Experts of a small language model: width 128, a variant of Muon for the experts.
Below are experts of layer 7 (counted from 0) of a mixture-of-experts language model. Rows are named router (the router's row for the expert), gate (a neuron's input weights, with its number), up (a neuron's input weights, with its number), down (a neuron's output weights, with its number) and show model dimensions 64-127. Each number is 128 + 32 x the weight over its row's rms, rounded and kept within 0 to 255. Numbers have three digits each.
After each expert's rows: "raises" lists some tokens whose logits its average output raises strongly, later layers aside; "gets" lists some tokens that make up at least twice as much of what it gets as of all text. This comes from a sample of Wikipedia text that the model never trained on. Tokens count by the router's weight.

# expert 180
router:134104154196151098118128106170123125122158228125092172121146122153131075129100168105138157104151090123099154175153155098133130163158105121127125085106108246121084155064168153097152166169098132
gate0:139140134146083091107101129126122162130118113130130142137142123161162173165084139158127089108095158155080126127137145116120047130100079151201162130094159124135149116110144136065133186096096136
up0:122154068142130148166062155119151121082167079114076126121125093057118123099062119067135137144192242146145168089136117062130122180082122139114153156152145131144134109098071076175149160102157145
down0:047128115160161118157081082156197115133204120103103120090118127129061142084127140141179142172124079133147105164097131077091129148145162119111111134133146107171164119138105134104135182139140132
gate1:123112152198099113155063111078163079162100155159119123140165103164162114126081137152156128162126162174103145157112139080156095110151139120059162096166066159190093121145188169108151112147077156
up1:156103108141113081156119123159141166134103115115105091178141127197084170171124125100155156088144174059120123117167117117074106144060160115162102165048166146111038098107146138088171149157129137
down1:060100130147131132153200154184129095155115145106140125143111119125157097084166102134117119141074168166189096112118123203157092105166110138141125075124164153181134141149123132179136161083101068
gate2:153154087125131156116152123116136118166139163154108162148151106017181112179023134152102112122145189109122133162123181116148162115111078093155165138106130131118122158071094093147151193111127155
up2:119104161110123132184110086118173169145093140083134163114131137126153178096107117118105202126179133125072157188154118144166162088189069106111114099096167067123142142167083144099105151087172099
down2:110092170105126077126181059152060154073172119171138068102101064072164115161096140119065095138165125170143109142114125117099142101127175162160106152128137142098132094093118113131088079136146099
gate3:136061132226098109130099122109149168154128125108159139067085139128129156129099137172082115110054162121135130113088108111149119117152118160128124199111091191158106138148116151105121117170152152
up3:092127152107091110182087081126204108150140168118170090065089110079136112116091154131125115155159125077135179203063158171129145161153154128139151175146161085107128126132117087105129163155120119
down3:147125087167174098173139072144145148170116175146126132138096121156103082151135165088112108109066115085186167123120103090135170132087093151164133126112085133096095135132183104087203138141100156
raises: "ber", "ple", "age"
gets: "um", "b", "im", "om", "ub", "am"

# expert 148
router:116078145175110077121112146139140111032156133080114144136195124149136051142121122112137188154120081100076166179187116141182090157150079171125135121126167140137131167085149090099132146141100082
gate0:118122100091082069107128178122166091080107107143197181169122119184111151142122109127131141133127138114127094107173087087096139130131083105096150145173135106101141185137133091113090113158102148
up0:117154135090114117084116088140148145077156097140123133165103064117054097139091113138118120098147148151194123193106107170173105079109130144161131114095133117123072097147142146130172091173170098
down0:161098142109103126095133150106066151118161146123119184143127100126077125130137093153181124086030135122147131131135100098162098145182161154111119097151113062066119124163066143119114136130112183
gate1:146017098132135111111089145116149116077110066080109151128154073105174138139169110159150098077152066150084142152141120165132108140125167182068115132174184154140084123148035137121111132121142109
up1:128149132142164086170141146202091181137137085061156140106151098077204124095101115140082180130140138152107116132085171124069105146152141151126169161164099121152110101062178091191166175125134061
down1:044158093168082138103129092130143144169178078134153160181134178059102155148172170161135133137134112083139135111150179055195146100128116070100146125115159088135136127166107102134153098117137132
gate2:149078083144100114087120110133100125136115117149130138114079166130102123137141144104117118119171168106119149131166118126130090137165089163099141149131084215127120094122140102093168118123082085
up2:138130121101160132118124226182137099126142095105139145067108051110071100139106095110129160128111208142137133121157132135134118131126115096137051128179114156089102069146170191147102168114122077
down2:104117126102109151133051116064069123046136113107109106217164147109170124082150097112120157112103146079156176154101125086154133062198066129085133152117130131135146116116078120125169111134156155
gate3:108151158139158130133091136121188136060066169101093097118121079183152151148070136141091104148076144122186152128172149124094122123162128112162187133076125081130118174123119122131109121146176090
up3:121169211174136121140126046215131174116042093183122162098167159136100143170121202121124114105144099124170143116110109124137072081120158124180140110126129117137152055163105090148189093110107106
down3:094093095058152121059120180173086094114160181088124124110100104123163090116123136183073153177174168130122145100113137120052091101102117171086107113113144059121108139128173152118091122190069130
raises: " than", "ial", "posed"
gets: "er", "der", "ter", "ber", "or", "ers"

# expert 162
router:123132135143087150099132162123147145100152185085064142107132156088100095161135190142181105175136112115132086143184094135130102205158074139166126167169127132116108163116104103106139157149060097
gate0:109124166120112142102186136093147127069151162142094107127175125119103075122125147127149119166098142189126090124119140157158100140095166112142109176117203144116163088163161076079143152177053143
up0:112081124111192142111178045133156115168168107149114143142098145071088171141137194117073125139114086116097144112103186150144085107152157152134130091072118209181095135136105117171138140117109137
down0:147102142129124137170142101108139154099172149124150120128126117221130136157105145056161133148173093113188142128093184131130083089140126121104077147179148112114166128173114089089093169112116077
gate1:123098122137124151132148134081144170056163141094104136085162135099108195091112117090111125119074137141085101073092057149167066128122129124107127086095083098182135089158138108136166071121119122
up1:076178137103108091126113144078117118140129165138154098102161105146210134134126159126112180122145141079132112150108096213137171120115118149123129122163176167101108156082107162101149147161171139
down1:121100137126090131124118146109133163038073126113135130122147119151151101132106195107135095119139094106099131138129150097139153178149107185114095078144120189141171157117071116118105101091166169
gate2:158142145161111102134105106115127156133121157171132127140164122154131130147139151122144069146142186087091069139145138144120125123175134061137083138142199130124111110165136122123116068130116175
up2:097091152133123125145115092109208140196116147148080118156131078089161120138145134069137072108109103128132086179062224140111103117045125151108077131169124123148108120153158154136098092167109079
down2:146139078125056118109052105126114151086077181146072158156103148110182114106116130139136140128118181112163110063135107152126127124113113098130152143147101134146157088163103098139100196131114082
gate3:145116115124102103054139095136204150162103175067121130094160103066103138101100168154118110130173144139108145177120153156226144114092191123107166137129123162192182085112118092124154188131077132
up3:117120104149135123126094129100095156149105155078099095093132134162149127121101167132155098131067123157135097084084195107160164100149090129149163095106133164151147167101143122135152126056109115
down3:090185139158167130128152139171122154130167164096153167143162037151150159114162073151131071104083120180111189129185126089105138124104124113163123112167130109128074116093139114172118140126080178
raises: "in", "ed", "i", "ix", "ac"
gets: " F", " f", "F", " G", "f", "o"

# expert 184
router:118127154147091105117112142124144121129166129172055152051191055109149078131139172128147109180124100129159136168144137098151108196168090139115151108163160141141116189120083094133152152090075115
gate0:166168075130082116127090096133143118112075103132149191134121126079145108091042127115107132170119160079133108135159137128116139149187127128145159165130103077110071131108074182139151125150149062
up0:124119123124167117094071113163175139088060067067061144134104133147141097107142153139131203168161117104153162061139146145172111153140143153163135090091109073108139088149112172166066155142188138
down0:125138108137129103101131149114093105173191166100144138108083095139167122115123153088183061120109146150147087138136123117136199149153133201105120173172081201129106182161129116060145129152069141
gate1:158097112143100123123112142085117156162105118132121133066108107107098127112089148084159178101088148158159118143096095120201079176159098118155132107136141152152129184123126106164148093073091067
up1:130150164145153149083114133155129104146125112174078107127165133198141126128127135162155084115099087156162147116109074113130115124071133148161131134130118137163143146175119171115116157099145135
down1:206144139060094197118079151102117143140104061164128099097093140096112117117118142094100193142123189166084122118059100069112092163172186093136121080076114153136164117129202119174125155069115131
gate2:130148131170129088031117099156131143135124119136119193038200105125141135091104199127128143095133097088070146174102103154139156104129085094076128070121126106133129109145104155120102117117162118
up2:123100199108158170158097135037142149185079109142091194070190166123148168184200132172102187100070098114157183154179128126135087120110160106137191103117125162159117141128148106070142098137098122
down2:119128148078121115119086161106160176115097106085147121136121108122097173126106091090204112170172148132139124118087101099181087116126093077119095180112051106122151085173142167085085186157130104
gate3:114135091169108080121189105105157138111175120141065105121106136167070105151163193090073140133163094131150121075135147074186132130103114082136183143151092096169085126139146062125176114128118159
up3:120195117117158142140169090123096152176070088101066116111194103129054117171184141107144096112101112087133175136132130102095128159147129064222180101173123104135120160159079118108164143117157131
down3:135162133097166132111079084086115118161090127096161128109103134151081080077143131124138156126129169095077125131163131157079173158136077142138159104103154118137138075080142158106142145146139101
raises: "at", "ov", "ad"
gets: " st", " St", " se", " G", " ch", " The"

# expert 94
router:173106090109092128113164108115123148076147163124124151118158136118175121149164209099189146132093111136131150172152097095139076197136099126160085102148105145143052130119149120098112201174107106
gate0:151132151124144145110103144125161172107107141128109129105185124086132103140116183050150127040134167103164147157142126148169098159160085089159108127175134133111102110209114099169155124150121148
up0:166150129206166126098122106186085088128158145160109063182099160133178128179103067105058122125138153108177114181137034120135117145158142140146128128111129154137130147118075134074176103101101116
down0:100147132157199116082105106021159101164128106138145073126121155185102128129177088154140091160136149153180149127150134170115108137140122083108169128119119121102096145095125146162102171151121111
gate1:107095145120145180147109130125106114109128114083081139137134123126175117135088096141148124128179114107118153133121153096112084198182124116132132121117046114057077139105086082133182095122101122
up1:111187136107096122111178148147162061099113117106156094180122066118155066180085102129190160152127161162142159108052171091136082075168131136070154155109165118106128185100127152146060108133130147
down1:095155172052069125152070157109138119094226157124138175199212160118093134163131099146148077143155120139124110112113117126109129120168158141114070118142174078137098173093090152060173139132087151
gate2:117117139127151154118082123150097135111176185150080177140131075106134136145117138076113115092140082111094162185143082203079125077173140107114166064106189110129077118098064109110147100184142060
up2:118092129116152126154134139163141138117091109119180121145089055170124089127108082136090142140100134131154075171155089155152149172140133144117133154125139125092111173125123134105168127132214107
down2:040125120078110110102179123130104138167147107156099126122112128112086141076137173159115164100111100078157091118102111112139097103142083187117095140137150080100129106063141144100115087086057144
gate3:132098151085072097130124139121159146137082164130142164160137162151125143092141164074108184181108068192107151085147064085128102172189101126140102081132158079197144136137149094101089135116110135
up3:124078110128091076083156150109120093142066070121094196094097119127107161063070207123147126173182155092137139121159122133172096068087149183138159186087121148157150097087150117105105163087133151
down3:169189165119135114137181161093131146127122057096114041093171122110148174168125110137144159165171112135070203163175182117148162124152104087127088104118121104129120168153127089139162182114143131
raises: "ce", "ci", "er"
gets: "w", "in", "an", "n", "ow", "row"

# expert 243
router:106105161178108113113082113149178129111116138125116123094137118126168072156155179136189127175121081095157110161090103133138109149116126122175125171166198131130076144137116109170152220138059120
gate0:114099102076122060097087089134145130183122080181080123062131144128112130137122156131121094131138103096154165107100148167147109117118141116141162118109132100152149146149075116100172109157075133
up0:127163109143171103171062174172147113135102180105180109086078140127103074109091149078077206155171160137101125151145104136075179050099136111096113147117157186112099143152109183153124082165073165
down0:136154089130077147134172095112097090110150132117100103144107153158052063115118189123092137151121127153183161185102112094134094135136117098132185132116194097155110129130105108112139105096090128
gate1:096080114123132105089161132131123131067141163123108120184077118077120152145154180135110130130143167129103153135100166108107169147119139141089101108064148084143139088120211161099115189098155100
up1:135156106117127158101147142105101122110137200159066086131142126179090084036123118144115154130145117124113159083143125191106109091124162090169143115111090114157155149106202149129126109116090168
down1:102099116141141109136101136099213118110120061095134166122157129128150182140140158127150126139125106068133136113088113092128134127134088158110167161131169138142155175094120150172133093094180116
gate2:088164143098109103070089089082163131060118197126108111148090141103152071112167115145139117112137078167176175138148084144135147139151109101146107102198146092171172135096123114161150162124142097
up2:095145181129195091187065150140185108126100109120161170155095135150111152151085125136094156100130137123124122151080088043081123175160150061117081104178129131143175145123133121121131144139171154
down2:112084130153119159168120129117081130123129083132141088184192120142126096183158125122110092146080127171096130181152126150123141118085125112086147115098137127155093087132073201173128064121129189
gate3:136131155104139076114128082160140177140188099132082123109089125126128130145126146159114138125125149074134166106130101072094125146135104091083113087173158088161107115117077072169112055139044114
up3:111079066147106086112161107122055200097130116125152120138136115089061140107095108160131074105167087113124174139139149116147132156070134156131149116144166130176197190116105099095124162130138147
down3:165147106086106110149166101162135151124136156155106091200128119107161127081151064129110120113126139133127182157135164112128092163163041102146118120116159113165120092155128152078158160134081109
raises: "rom", "ult", "cul"
gets: "c", "ra", " d", "ac", "va", "da"

# expert 160
router:142103124121068124152143163130132128083164179159093112106144129142179103149151132167196139107157149090125186134174082109201112141120126158152163126105149186090114141080060127120143164132106135
gate0:130089135153143093135224143088185097113117134199099096132158147147153136117137106135141163132144087151210055115149140154115113118145071149142186108099150129104137117147110130152131107141186126
up0:147156128157185180122080112109145112137149161132129164098143108178081119110148066063099096055191192145134156112136119166094095142127059110128116099143098158124133116144164154151091131115132122
down0:092086207098113165157181113186149074129107130108167078091118171124085099095126128154150190168116136157144154121154139116088117058115110134149097148156148137063164091117124132078145109139140120
gate1:164127154189147100126147109111105154120131166089115102141116143233145107202138083174177127119130124137170152140099098142177149100162128114129128132111119068127150095148134131139100115197112127
up1:143157149155105077169104072161100153154185127150116096070129144070117068202146123092091102130108154109123132088174098105116178127161174120091089130156109151131157098104125149113151107147105200
down1:115090097157086102118125178133145151152115104150100064079058155194127141116142215107117135166133169115153156164153161154155131126094141097152104130085121124178151070110142116178161190115122106
gate2:133155146143140110105146121077086107106130148139117189129109131078175133107120071151172123131162095168114156170129103144151129135121123059091153024140144100082104060131169122163106098168106080
up2:023129162148107131137126104129066157092111133138115113119190153114110094176110145125121125181098139071133145113122140124115100147145093153153072110162110099113110174170106144130128114090088173
down2:145147182145117151159099138059166095113167135120126094169161154173134088211160099124149117140119140094137091160134151149155112081128159156081156133120095089157114156097186136073147167123128136
gate3:094139127158138102135135153139147112134129130090153129130126122136167110118084135137137067081116156107104144154144182121093185135094128147113130112110174118075114183183147165181141122084129111
up3:117104160130135098168110142182115170172167161139167071116103131244088170108138149130067127133186178155155162127144156157092158151151133160143196117072121133125094124166123087148129118155176187
down3:154147148127125118074103135143137036160131125142139085137116097022108146151147113183097187173084173107173142118123090132176170112121154153094097129155130133068129136174142114141112076194084198
raises: "ade", "ad", "ed", "ing", "cur"
gets: " ", "ck", " re", "ick", " end", "ill"

# expert 117
router:145118165140091089095125130116192129111143181093118132060120091149148113193183161175146114150093088091156182149166071099167066165116061170171156125163120125068135147134144143139099144137108121
gate0:147092131171110099098140102136177073101075198131083132092152138120111182167126119126090129171127111108094133110100143117116136092156054147185207119122135144165109137205084140099089152144097126
up0:127135084129166082116111180111160081146160124101113131142129083151174107100113125158128076107161132117168100154093065170126123124180130113122102133110147134107094129123130092142069142255130063
down0:089141170128149153143147164122110127099142180128103104095125148125046141108133156074135139163120148109133134148209150090130112202149078121138135138124146187142145201150135135119163107060180142
gate1:154123130131066184152131105106146117117130164064076142165083126137088136144130177163152084153156088118195147121118132162160093157040145144164165124051108147124084101114157046145157091133116142
up1:141106085123083114138081139150116098123133115093072187145129105122062103044173146158116165088053126176168061133114081113160147158154113055104111134170122100164156176109141155175131154146157120
down1:117104129121108076111155166105137116167098145065089152235154135133107115144126058149153150156169137136168099151175063129093108139124166105098182125156144133089137123151122169134088177089181098
gate2:165115123074120153182148147114146142051104087138121128120141140051153159206123101182128084106105120165091115123143144134154089105183153111156179127082109119087122193078093163148135164138172107
up2:181113140140131136100156146116128132147152170123106073077128083124149134158134150176074096110099208137098146082117156075135146128133136109113154146114129115152187147164122146103118161132157106
down2:135091121077084125158155119150146128153123086095123136173164124155151143116115123201146061084109092098173168133145077139073129116197104126072164171151137113106133203129088115176094097130183148
gate3:089082123139135074103202112120209157166077132146142110156125107101214145180105131176107142094108130083143103123126131105095123130142152120171157144124103162088204106121100120147130142146133104
up3:138167137114167108125197170169139157108142130156127098110128105128073100119093128162132143088089090131128081085118145169080139183146151106153145164143153089168162164103072151124079156145192175
down3:113190094170055162148160111174133129173146113138119123114146175111139120148164123121128108082132114091157142125094157099152157147159118116120163114102134150084150076190109099196119133139132129
raises: "===", "\"", "|", "-", "\n"
gets: "\n", "==", "===", "====", "=", "History"

# expert 17
router:130106122154096095093108136167169123077113185108132150136184167092099148192216216102140143155117145127152150135153095101150160135100101136143146172147139184142097127124103123139162143130122174
gate0:101115211124104136101146154144108151163120129130146159137106070126104120133195149186072128122181182130126141149078147122131165154121104123152079091137115156127096156101130130137128157166165110
up0:113117069161169100100152160153033130101110129092126097130143146168116166109124140196071106208105148130070128134157119107099091121131117178093124094148108086092112124160142132111136095086113142
down0:120137137152081115148138109057162162192129147164161103130149143114106154100141114152159121132142091081144124114161146096118169204116094097136151135162119113133100206153097095115139104191115112
gate1:113098150131164100114106114031160152146167133143143123106149157107181128089147146080136158101116091176191167184174125173164135147158092087108171134120172095156103127100115084098139156130092125
up1:139140158157153091154185177118087157126140138138041111146147132134170105152102134179081166126113111114158086108117165123118100194098188050135132167167052151187164118163098154127142121176124111
down1:106096102108130108154111131117151166151043123110210095074108134134144105140106205121138108167141168179131037137185136164106087082133082168112114089153219120166101119144120117098126095127173085
gate2:133064105130125122125109174130136100145104173048114061105162207095130155081151081198109158153133135123103102103163134070106151128155140118116159154155136132154157100112148102149142160168139193
up2:099168180182157142126109182182116079118092113146147079067111159130157115073099146109157198160120105124165147147102155156057071133136105128140120084187086191063116098128124141148124135134126109
down2:166128110139146142145142132107108105142197100090153179171089135157154092155131098149102149169127100165132113109149141160176137156145132095104097066123220112141106126111080136140099167119102113
gate3:085167095087124191172135099133115119117167106088120092137186146059133129087132138110132142146125106145106128140102100120145136105144126107124126154091104115097129128133074114204105146124116088
up3:059140141149105181082177120134145123064096156093205106120135151117156136073181184139131141168147121129143169183128130103076070093111105076163100184130191115086113128130170124150119155080102117
down3:149138153125101142107125132140121164147070134115112053128134074087101107085104070115157098145162175146034131088128099094148133131176092106074133114133046106100157134115124152140115149157112092
raises: "board", "ward", "ef"
gets: "d", "ha", "el", "ir", "ul", "h"

# expert 88
router:120079106136134067104149163139168136078156127125152108053132118114161124161141190113143134185123101106107141156146118133150140158180149181158117094162165152107124193138125107166180153160110096
gate0:101133097147172174137086081146166142124104107116163156124120086108151089142176145059165126132130131117138102136137111143127195131100120153084098130146112150104110176125164077082187094072157124
up0:155163127087152165136161168111189119082110154132196168165130116144145119115099156156174069108201164094136135108116129105148108143161073138115112147125157120096112132119133144102159128136101165
down0:192123212121037153126164080123125125099106146150150094131176142103062123121124153078086143182172110074078094103090115142116136079154101119091116118159139180174155132098123122120144085068169176
gate1:055120116090118141145135104133173118142135137088166101146131113103147086094178136186118081156147122115160141103070111189159063091078119174103164161113155110100148134147143089114169085182173131
up1:109114055082154130153149126135157132088146114150168093089115090121132188111152161119147156126104118134097170161178077148129069080194126093153118122098112119179125065146139095139153210104125102
down1:124078084124150135145145061138223122127136135148174053156101128129144098135090106153097117128155180084119147157091105140117123080133151049117142075109081118127111132158129179099143139175128058
gate2:153142057090086144172138157119090135093109122088133160097025129120116118140178111127087144135112076129093131108109151130123112078138161135117071110164114105133177125143170141131199129143111149
up2:142151163119140135129128129139156186065122186132105096092140075079183096126183122093128121154133158117160111100158127189104201169119158123178125067146176136185129119150137125153117124129081117
down2:121161162099135136102165082088151113113122143115113111104148116159049056173096109115107128155118138110161201139144155178136198124150113071143178143137111199153128159121107123148123180110143161
gate3:097135108141120151086113112115145127131066112154145115097149079046143150132168130170111109127108185168099133134124155181088167083141133213105107127145145170138052081105170159118154120120111152
up3:130162140193149132073094123184112106133126135107098142112068126134078113146123117197094166085069173154149076100114158163151082121117136130147126149077126139144167176079170107139096150111120105
down3:118167115129152124122153116144148167110144165134154119105154085115163189109145126113131107129153054092111175150148128079126117090167193123090132090196166108116109120125105167110132133093105103
raises: "ine", "in", "it", "est"
gets: "ar", "ra", "gu", "ur", "ru", " Ra"

# expert 119
router:139090112147054096091099108122143096106151156085097137135165170138109103130142153142162122109112109114127141113126053106129063209113083196152107131104142153100079170105168118106166179145096119
gate0:163130117154120134123080137083127160098106097181095105152151116123143134119117133105158112177161165154193100108148102110129069121109173143113101129098143119213100093112110124074167089124133132
up0:174061124092097145182163146128159104151143119131115114111102169159133082133183179104073115131121117075116141099087149163130115103110170159083113115158089108140163107159152139146112092152180130
down0:109126140117133120137107110175132106125118145110172150136196164106089091112110198199124144105108127170130130155138124154197112153095142138152156087084080151154160074083148154108113155087197141
gate1:078108157162121086137126130139116194055140142089117162162134130103168138110150166127081105158168175091176117146196075144138067134154153141165097149113146122079134125160112161101166132106176102
up1:167129054126144103113118120116123107129084166169132065148133132135083081135135126136094104140156122109138195160156190067126095159219103148116158102138167112101099152146080121098189126110173114
down1:089104144147055153116177138128164157146114161156122091159133118105126148137141169127131088138149149146076151136135107145125129203122146110116102150099136150132095111103169126133181157199057131
gate2:120202115162099120084211082121136164120115121116134134139165100139089136143161129178127138085073158087126091084116122135085108130073092157122135078106133101096039116133073090105106091197172154
up2:109176118135145119123111157166191134162140122109154105156133145053143108117126076170099111102139120142081112136131071130090181137104106085161145076145154106059099162115140159143172087137131125
down2:122059178112143176198134096131100119109116132090150051109141114192139190094093115159117166223086068172199112126110115124110125087164154146086118145147145125120042135094124126144105127111144096
gate3:117130147154137172149110139164148127126121076141122076175130121132156189130186111124116156115129140140127101141163089167092133162145059169101176109089114133118168138148134152103195092191075140
up3:167100113135103111075127066098147092072155114096135140123166144096089170142067135130133170169145094185073112133117161109166140128153143105103116151114135086154117178133133155102126143176170128
down3:134156144107146161160153092130092079114109064155094125153114140129135153101125156111111150162153150105109127193134083059096125160133152098178153068151115129158149117149172062126091166151157109
raises: "ce", "ted", "cy", "ci", "th", "son"
gets: "n", "vi", "in", "ur", "er", "un"

# expert 96
router:139089127175084115135084151101177142129129184152125133073154160106135106156174207162162119132138090133131128148085169102134132114132124123178109104121123172112068143077177126129111130163115165
gate0:084095090184086097096143080127132101137111212159141136065144107083108116148082146137154104130137141161131082162150155080086146101134098115107190070103138137108107076119100159114149169091084124
up0:168085127174109114113135082098083099121051142148132120109092163134163097146154118135148092145173146142166124183175153174105115107066113171100115123110131138143176176152178123140124182111142137
down0:123114125099123124140137136093056117168097163134060128106109158188099125120110150160097060126131153141106134194087150138149176122156152149153135151098104071166131109164102135131153121169149104
gate1:178080123128143139081191124112085078145116161192111070091177156128137083116099124185144059114088069082137141086110158128088142190114128118167086138095161160142079109143156062105147149129127077
up1:145091147140122098133111107100120095163118101056145105139182143144169207099091112161125128111128127165167077114116133134135174091096109169107154114150147126129160127116096107095122130100173084
down1:151142104081171186145096166191123142108134189153146095063135104059168142117116163105098089101129082190058167096104116165128121100176140149129118153053149120109122150099176139137194162145099060
gate2:089070137118158105130124076076183123100090142155111120076106167122160205108128153102120103115139186115153157130085064165083094159116142135120103176088188076121108121162136105155145064165122133
up2:114106078172179116153120129190163109169145136101084101125107148167093070124178104084102148098093172140133111162138149104136137066146064112101117118155124152156141191143148119110152094147157123
down2:125073085158135156100097158149117142103151142061112174104062134092141086132106082117190109174107132189155078143152084097202109102134170087078175188136122065118133115112116102148154128137083133
gate3:176174109137151024122127123106163151131147094166120189123134154085130172176113210155081201101119103124103154094123176127047097165114114115178108066136169115117150114104127151080103126190153108
up3:140116116151158136143181136152146146099146145205119113140181116178140101095096111098128088115113069099100166110105166142132109160198169160117127063121119103108177086151157170160095098166128095
down3:117130094065141094105097077146183139129086130143157129153103162099051111172141148146042137154080121100097126099160084100145117116141115110200059144101105140110117163099136127093164108144146110
raises: "il", "ious", "ri", "ul"
gets: "b", "p", " b", "ab", "g", "k"

# expert 229
router:114157112201092098083156146124137123097171204114068116081135149118166090182122175127156136112160129080137116137142129084184080120090110162131180123150191167091080150129121118176176145101105115
gate0:169146143143173169154161060076111083092132130100034141077185157083117124088155204143136096117136121076178077108092116180153117119128111105130074131130119146125123084184138102143164075115069105
up0:090079089173080144113160142136192082117070108134133113161111128107114139085142141103146146121151134158158120146119145078149118094091140094115070154129111131081107131126126148103179103065146108
down0:142100080132112159055111141114165130153137110109131112149135121172149128133089155124142148182096119173112126074172097124163055116096153079120071080142145128117099146098130075049088108108136168
gate1:142137041162151094175138151134121142138110146095180072161118071148186089104126105161115120065105066097163138144117134152144146089150101163100136097104100138142141122140135109153119139072126190
up1:078122120143113184135153148145189073157106101105136152151152085109096134099095181080128143110109135130106107134077136133127090127069068048169104115152050125148128122161124130112064101122154238
down1:131093151161176077100103112210173179125174108153130137093073122133086092176101167158136134143105134156104148133107168092153130108121094155161118159117164159178116180163136150171128097103111075
gate2:106141175097099129162140119099123150059174104090143087176193108098153115075149078139081158103160104138165095117079116101142129135144178134186111092118140136106138098128162065167154102115099059
up2:115135148113099191129184162106132154126166131155112114091110143120120137108139142105165135119055121200142098184131081161132108110104102124066141091131115155069150077144166090148131101143101178
down2:170125134125182130180122097122162109168132110076077157124135153103186131129093175171116061065155143159157070184176117092117146096130120137124137115101090043118147168149133094177123128131104084
gate3:091153161123101093153210163070076157135137107186144078138106156110121074117193150117153176131091183131122102097074185108117122119122197193127138138191167116084101131173153156127119126141109149
up3:106141142109125138113111146123174126176130152108144067082078119155196128126143092166137156112138175181159113176131171145122113163115126093079083069112106134180123130101162154047138086154182106
down3:122150145128144165134155229097133113175165128108124086147106151141152154147140168117157112068119094115155071191108136141089113109163149132124160131168095113140138116095083141103148068113135119
raises: "ident", "im", "equ"
gets: " ", "-", "–", " un", "‑", " multi"

# expert 210
router:110078169184129069111132118143132106149117165110083173112163137154141082127142183123115129132125121148126149153167173134170104137115150170125158124115154137113121149119084136121104133102106158
gate0:067071112144126123132137105107140133123097128161099089158115175106122139126164101119101058132146130117135083127164153147128168137094154137177112121165087092169081126135126107097149166138192099
up0:172106088121079114120146161141098147088105118118153181159154177094094117085104124102129141142097169154167108074115104186097176168162214096137176114179091158106192164149093107119104094135124096
down0:127117133124075150079203113159114099103169094104100144114107149130151116175123035130163149157083115153101171068103083142111118128105113146133095132090092196176100175083143104143121184127104141
gate1:071135130133178048157079159130157143156156088094163187142108180146185099169117132184075159096162160113090115149184102139113097099104151127141169114144131169123119106110145123049147175101118120
up1:043117102194144148127129163119162125110145142112121196071141149094148106136103099107129147045098139098150182090139143165136088132156107095086064130069129132097140155134140133182102206170172152
down1:137178120152099122152156108131146115150116144084089101119098108135102065104139085161134126144108179127126159142178145122079151148121131143077129158125108169168127126081100112095086074136202162
gate2:123143141129124068144138147154149187108200165148100153116078108141134146109149132120159150169161107150181100110101142128108109053104132093162116187088156110154124159147098057167118117088141160
up2:101119170109077169148154156176164139138166089125165149143113131130076071133167148089134175119138111128070144166114120154146090069178097157104114145177120166125180093117174150148105108137155194
down2:111140079139096165178093114112079140212100167110118134094130117121119147065116124129118119129123102110174123120129135127154141195142160181097142059132095154137116068164117098055175190097156103
gate3:081175161066128130125132119070190142160131173068143208140101147094139149109157119105146131124173149124148164093173071097136071166182150123154167170092151138095135143157106108129118114147140104
up3:133175149084119148156121106187195106092184097088166127171065132106136136176135079095161089122192094157123161156129100109090103130123134103130122091093155133131105109145121136108142069116178120
down3:072103121121111153145178164062107118141101123148138101153119091131120095188127166174092056116172108092124171115172161160117113136111137105097107095115114108106159115130116144150074144171118120
raises: "s", "ic", "ical", "y", "i", " of"
gets: "ph", "op", "om", "mp", "ic", "if"